Below are experts of layer 6 (counted from 0) of a mixture-of-experts language model. Rows are named router (the router's row for the expert), gate (a neuron's input weights, with its number), up (a neuron's input weights, with its number) and show model dimensions 0-223. Each number is 128 + 32 x the weight over its row's rms, rounded and kept within 0 to 255.
Before each expert's rows: "comes after" lists some tokens at least twice as common just before its tokens as in all text. This comes from a sample of Wikipedia text that the model never trained on. Tokens count by the router's weight.

# expert 10
comes after: " to", " not", " and", " he", " would", " was"
router [ 81 158 121  85 111 110 147 144  86  96  89  89 132 120  86 159  78 162 167  96 159 130 125  60 133 155 110  85  84  84 153 143 131 209 140 132  99 154 158 170  94 154 156 159 155  47 135 179 119 141 129 118 161 125 147 115  87 125 102 163 124 120 164  78  43  87  92  84 118 142 150  65 120 119 123 135 110 128 127 126  99 131 159 138 159 181 162  97 116 141  91 123 106 153 117 102  68 119 144 130 102 120  98 110 103 129 118 188 145 120 112  97  78 226 172 170  95 114 169 150 117 180 134 182 141 143 161  76 123 165  72  52  99 128 141 161  50 116 100 122 124 111 119 121 134 174 104 179 114 139 112  93  90 168 117  97 105 146 103 146 127 121 130 152 112 111 103 123 146 132 180 101 106  98 116 162 157 121 122 106  50  94 123 150 111 105 112 117 117 123 137 213 101 124 181 134 100 126 119 163 113 115  85 120 122 153 166 117  87  84  81 198 116  85  89  81 141 135 100  71 136 150 108 130]
gate0 [109 123 126 115  95 104 112  89 146  92  99  92 193 116 156 103 180 135 125 179 130 120 171  91 134 145 198 158 187  83 109  94  89 129  99 183  85 128 137 149 115 166 146 102 173  47 159 126 124  94 131 122 129 160 140 115 153 119 193  59 139 135 166 118 131  83 101 114  58 112 163 152 127 122  89 135 141 127 138 128 129 203 136  90 122 152 176  80 223 173 147 155 122 198  96 176 110 119  93 127  91  98 113 126 152 160 178 143 173 140 108 150 135 181 131 131 114 131 129 130 118 114 174 104 128 126 144 133 134 119 188 125 159 159 122 161 170 114  66 151 153 182 157  70  95 127 160 135 179  95 142 128 130 170 125 164  81 115  74 116 156 171 161 156 111 157  90 151  86 110 153  69  93 163 145 150  93 154 105 150  96 134 162  75 109 156 181 117 171 142 173 172 119 140 140  95  58 118  92 127  87 100 167 125  86 112  71 118 119 145 103 120 175 139 122 104  69 123 160 119 155 133 148 123]
up0 [148 104 133 116 148 161 111  94  90  88 112 127 124 179 113 141 125  99 141 169 178 159 149 115 182  52 106 118  83 131 108 124  95  96 100 105  81  62 101 112 131 172 119 108 111 128 170 157  93 141 135  86  98 135 101 120  96  65  95 152 131  65 175 182 130 112  83 139  99 149 123 153 157 116 133  54  96 102 113 195 107 170 156 141 139  85 151 170 146 143 106 118 135 125 122 133 116 143 128 118 124 107  74 118 116 170  51  94 119 128 147 109 126 105 121  97 151 107 129 137  94 109 136  82 119 117 101 137 118 130 113  67 148  52 144 202  85 100  62 197 117 168 144 114 123  88 116 137 149 155 162 125 184  88 108 117 177 139  84 157 128  53 107 117 143 121 152 119 105  83 121 120 147  79 116 141 148  49 182 146  78 135 113 130  44 105 103 166 115 171 123 106 104 124 157 145 184  53 149 185 136  76 130 138 120 108  80 123 126 189 128 138 109 155 103  93  64 119 120 153 103 105 166 111]

# expert 0
comes after: " the", " a", " The", " his", "'s", "The"
router [ 99 137 126 167 120 174 135 144 106 138 120  83  49  94 115 133 132 148 161 176 113 149 110  52 135  96  98  87 109 120 100 180  53 184 104 159 151 127 109 176 125 151 161 139 130  93 146 149 162  95 137 139 147  97 126 137 137 150  74 117 115 107 184  74  46 112  64  87 162 178 115  69 126 116 109 167  80 143 123 115  71  73 137 104 134 140 166 135 195 182 106 114  95 140  91 111 151  85  90 134 128 154 167 163 125  72 152 143  93 123 176 169  78 141 170 122  80 165 129 128 171  93 118 118 152 117 172 118 118 174 119 118 155 138 125 103  82  84 147 138 105 111 171 178 184 167 121 125 110  85  88 100 106 157 133 136 168 134 130 124 132  82 171 174 140 154  96 131 157 146  96  85 111 130 174 102 187  99 157  94  90 110 174 219 113 134 133 162 106 152 139 105 113 142 194  91 153  94 106 124 107 146 160 164 176 104  74 163 125 126 104 119 146 143 163 116 152 112 148 154 144 145  73  96]
gate0 [119  93  89 155 111 136 119 162  72  79 147  85 139  79  87 113 104 141 147 136 120 116  88 119  89 111  88 149 131 158 108 149 174 110 135 139 170 188 142  98 132  96 162 137 163 128 104 100 123 167  76 151 127  67  80 134 115 161 148 182 210 143 160  97  79 103 119 144 114 164 122 113 166 144 177 115 160  83 129 129 141 128 154 138 126  62 135  97  91 163 117 125  98  98 119 148 107 150 137 208 112 112 110  86 147  93 151  74 139 102  77 151 172 138 206 168  96 107 174 100 100 147 165 182  65 100 121 127 137  97  81 136 186 113 180 168  70 123 146 139 113 145 125 133  96 131 148 155 137 127 136 118 118 129  99 151 118 130  77  99 144  77 166 181 127  66  79  67 158  93 113  66 136 157  99 138 107 137 144 170 122 140 204 121 174 112  56 151  84  95 141 121 142 114 104 117 138 216 138 130 112 116 109 196 117  58 142 111 152 137 144 101 136  78 142 138 124 157 108 102 104 113 102 180]
up0 [126  73 122 122 128 154 156  99  83 160 134 129 108  77 101 123 150  28 172 192 123 138 116 147  97  76 131 135 153 130  87  83 185 123  99 104 141 171 142  71 149 102 157 189 134 115 132 143 124 148 137 177 150 129 104 129 132 110 119 181 135 140 192 122 152  88 134 148 116  84 127 174 166  89 211 100 174 106 163 169 125 131 134 155 130  50 136 146  98 165 142 147 122  78 174 126 118 157  84 180  94 170 105 147 140 117 116 140 127 110  99 140 165 153 164 173 111 110 161  80 144  73 101 157  59 119 144  58 115 100  46  95 139 140 141 151 151  99 137 107 109 126 162 100 143  89 185 105 106 138  92 150 196 105 126 176 202 155  74 103 140  96 145 109 144  79 127 149 185 119  76 121  69 157 134 125 119 168 142 127 109 122 150 132 172 124  94 184 102 174 171  71 166 108 121 145  96 152  98 111 138 148 137 176 136 124 128 160 106 159 139 127 126 128 130 127 152 168 162 112 101 149  92 185]

# expert 6
comes after: "0", ")", " |", "1", " Votes", " Team"
router [ 98 115 100 103 110 137 125  95 126 146 148 134 128 107 146 120 140 116 123 175 103  89  79  73  77 112 100 119  88 136 147 175  61 172 127 144 124 117 125 121 189 136 143 142 107 141 179 154 127 106 163 118 189 103  96 178 154 150  80 119 116  66 138 122 107  93 105 110 125 150 118 121 115  76  80 204 121  96 172 164  99 112 150 131 159 201 146 139 147 132  95 109 104 153 109  75 130  64  65 168 118 121 120 121 149  79 151 135  86 115 163 124 116 126 130 139 102  72 103 138 122 167 112 120 129 105 199  85  49 129 132 101  86  49 107 152 110  93  97 124 137  66 129  90 185 176 140 148  74 101 141 113 169 117  68 109  87 137 100 155 103 144 160 115  73  91  33  98 117 160 150 138  77 165 138 121 136 113 117  53 130 141 118 168 108 125  95 127 139 111 143 170 143 143 189 131  59  69 123 123 184 139 152 129 108 145  78 109 121 107 107 157  76 127 144 121  95 105  90  73 139 132 118  82]
gate1 [128  79 137 109 133 147 148 131 121  91 103 157 154 142 175 149 179 137 113 179 126 159 103 122 117  91 149 112 159 103  97 124 149 196  89 130 137 143 117 133 150 140 145  91 104 162  67 150 103 123 149 131  47  90 137 136  84 108 122 189  93 130 175 111 114 127 119 130 105 154 103  73 136 150 124 105 113 137 119 106  84  96 132 148 155  94 160  72  81 108 150  91 152  80 151 144 160 109 200 122 131 132 109 114 174 116 175 175 118 208 124 169 134  96  58 105 102 126  33 105 159 133 153 140 149 157 140 111  67 169 144 158 121 140 115 132 137  83 146 131 150 122 119 105 206 100 168  92 134 212 114 124 121 119   0 149  89 125 120 127  76 146 144 152 131 141 100 131 166 101 109 116  63 111 172 117  92 155 145 125  97 108 123 127 113  84 132 123 171 117 138 126  99 119 196 138 124  98  88  95 168  78 142 140 134 150 119  76 140 136 106 119 133 151 115 152 170 216 129 137  71 116 112 155]
up1 [158  98  55  95 139 110 161 143  80 119  89 109 124 154 129 122 154 180 152 183 132 113  79  92 108  99 133 117 123 113 109  87 106 143 106 153 169 109 113 105 207 102  97 118 115 136  67 159 125 127 141 147  83  99 112 102  88 131 151 165 159 160 128 159  99 163  74 125 142 196  41  92  95 136 151 109 107 167 160 123 128 133 147 156 152  96 132  64 165  98 176  98 117  98 139 145 127 110 139 105 110  85  94 161 114  73 151  66 156 162  98 152  82 131 106 117  83 111  89 129 111 115 143 143 139 165 132  72 106  77 186 179 122  74  91 174 122  13 131  92 116  92 103 107 211 101 152  63 139 133 122  95 148 142  80 113  76 133 102 108 102 181 127 140 101 123 106 139  96 141  71 132  66  98 154  95  86  83 132 112 157 111 149 120 102 135 133 125 137 145  87 135 113 132 121  93 140 101 115  88 123 130 147 171 125 113  93 151 129  61  99  99 133 109 118 152 148  95 127 108  89 127  59 190]

# expert 4
comes after: ",", " and", " well", " However", " but", "s"
router [105 150 127  71 117 151 190 147 126 120 132 109 127 112 128 158  90 139 130 192  76 140 125  88  66 148 143  57  89 179 169 175 124 187 114 173 117  66 164 124 161 202 172 140 140 100 116 218 149 110 177 108 130  88 148 135 113 149  69 142 106  94 154 141  77  73  59  94 140 147 175  84  97 134 128 147 102 155 139 108 118 133 150 114 161 110 209 150 151 127 133 115  96 186 132 131 154 104 139 167 110 111 125 147 173  86 142 165 114 136 162 158 141 133 145 115  94 137 114 163  89 128 118 180 113 139 202 112 121 172 142 125 114  60 142  99  58 106  86 134 113  64 137 140 176 162 163 190 139 112 146 120 142 127  94  90  94 156 121  83 106 148 141 118 139 140 102  76 110 140  85 107 105 147 142 132 134 151 110  79 114 120 141 171 158  89  55 140  71 135 190 170 117 132 156 141 139 152 158 102 117 133 123 121 129 164 150 182  97 118 100 167 132 120  93  96 114  71 106 138 131 119  53 111]
gate0 [148 165 120 122 168 182 127 105 159 117  67 133 111 105 121 144 105  72 117 113 117  80 112 156 137 128  89 140 141  91 159  92 182 134 136 105 141 157 158 166 144 149 133 118 164  83 114 146 167 111 129 124 157 151  86 134 177  88  80  64  95 123  73 133 118 141 141 122 141 142 146 147 137 166  95  49 153 177  78 113 149 120 125 125 117  87 115 181 135  99  90 128 132 148  83 116  88 115 185 116 111  84 170 109  78  95  86 109 130 107 178 170 112 141 203  84 152 112 162 110 201 168 169 119 101 158 130 109  95 116 141  88 134 169 128  70 109  86  63 119 179  59 155 157 128 177  92 142 120 121 134  85  78 109 129 121  80 140 102  67 168 147 163 106 186 120  66 125 106  71  92 111 120 156 130 125 144 145 141  99 156 114 140 127 137 118 169 142  85 108 111 166 143  60 161 155  96 157 109 116 171 124 158 111  94 152 113 185 142 156  69 143  67 119 103 145 142  52 171 153 138 163  86  81]
up0 [145 190 140 109  96 184 110  81  99 121  96 155 152 125  96 100 120 140 172  93  99  81 115 175  85 127 147 118 103 116  97 152  93 143 152 151  85 109 125 129 144 143 194 100 204  85 171 128 136 122 136 120 100 109 117 146 128 107  69  37 104 152 121 122 142 132 127 178 157 167 123 139 143 150 124  91 165 146  87 137 143 103  99 122 126 112 110 179 155 126 158 158 142 159 125 120  99 110 213 106 100  79 203 139 158 125  73 132 127 144 215 128  77  64 181  94 155 162 149  86 161 125 147 145  69 147 132 137 105 167 132 107 174 172 149  67  91 110 104 112 161  70 118 153 141 184  71 125 105 135 117 120 130  88 106  87  93 149 130  87 146 143 155  80 171 163  82 142 140 126 105 139  97  83 177 142 144 123 166 136 127 147 154 158 117 167 132 151  81  74 128 155 123  94 151 182 118 144 162 136 110  88 111 136 107  94  76 141 144 170 131 109  58 100 190 170 175  91 167 117 155 162 149  96]

# expert 14
comes after: "201", "202", "200", "199", " ", "|"
router [ 72 141 133 107 120 185 154  83 131 121 101  82  90  82 159 158 124 115 112 121 110 107 120  68  54 144 123 135  85 132 176 147 115 108 104 159 164  97 152 138 132 160 130 174 129  84 166 161  86 113 151 116 196 117  82  95  70 157  85 126 179 155 112 123 125  71 110  62 161 144 120 111 161 135  84  91 109 109 109 186  44 144 137 152 134 146 115 138 138 141 143 117 110 106 153  71  92 106 130 113 136  72  99 119 169 149 166 173 130 141 162 125 124 152 128 158 101 160 136 143  95 152  84 170  87 125 144 108 124 139  52  71 131 116  77 147  86 150 138  96 119  95 160 104 187 194 138 153 141 101 101 106 111 122  81  77 129 185 100  82 103 111 147 166 145 118 111  95 183 138 143 147  67 130 194 123 152 107 166 121  99  82 147 154  60  83 123 136 123 183 134 147  93 118 195 138 110 120  67  89 182 140 171 170  91 139 140  96 137  92 128 143 131 159 168  89 115  92 111 155 157 177 103 135]
gate0 [ 98 176 115  57 127 140 133 100 125 106  41 167 128 163 142 163 155 105  86 220 133  75 131 115  80  64 116 131  78 118 129 118  85 130 132  81  99 129  99 122 142 153 124 112 172 162 143 119  94 155 168 167 102 128  85  97 110 181 111  85 133 132  82 167 175 126 176 129 114 144 112  96 106 123 153 136 161 153 134 169 156 149 119 191 139 110  75 161 142  75 138 160 126 165 146 163 154  99 101 143 110 120 115 151 153 132  87 147  33 174  98 155 149 148 146 145 110 151 163 138 192  77  90 198 188 132  99 110 130 114  94 155 138 160 150 170  89 121 156 111 158 134 119 152 125 123 150 149 159 143 104  99 175 122  92 145 127  90 120 117 132 187 111 153 115  88 163 128 138 139 134 102  62 160 110  78 116 109 189 120 172  77 150 180  57 108 105  80 134  87  85 108 140 137 181 182 154  80 123 179 129 128  87  95 109 100  98 116 115 106 108 131 128 123 163  70 148 144  86 139 157 175  96 133]
up0 [ 83  78 123 148 171 113 102  95 135 179 177 128 131  91 101 135  43 123 163 140  88 133 126 105 159 147 172 153 153 129  92 163 140 181 112  93  70 150 100 158 128 117 154 107 113 125 102 113  92  73 129 112 133 152 116 146 109  88 129 176 150 140 148 139  89 149 157 174 100 143 112 163 160 165 119 138 124 107 157 108 133  87  92 116  71 177 124 122  90 172 120 138 119 114 108  93 174 101 218  53 130 109 197 176 122 104 144 112 187 131 136 205 130  74  98 100 134  96 113 103 144 136 105 128 108 152 133 143 136 131 150 123 145 101 135 122 112 126 140 144 148  84 148 160 116 125 108  58 124  98 163 183 121  99 134 112 121 181  75 137 109  67 102 136 180 149  82 125 134 132 124 139 152  85  69 144 164 116  95 151 117 142 140  57 106 126 116 152 114 140 175 136 160  84 118 102 130 124 159 150 165  92 137 199  98  87 130 133 136 123 138 135 135 116  52 216 165 145 136  48  68  40 145  90]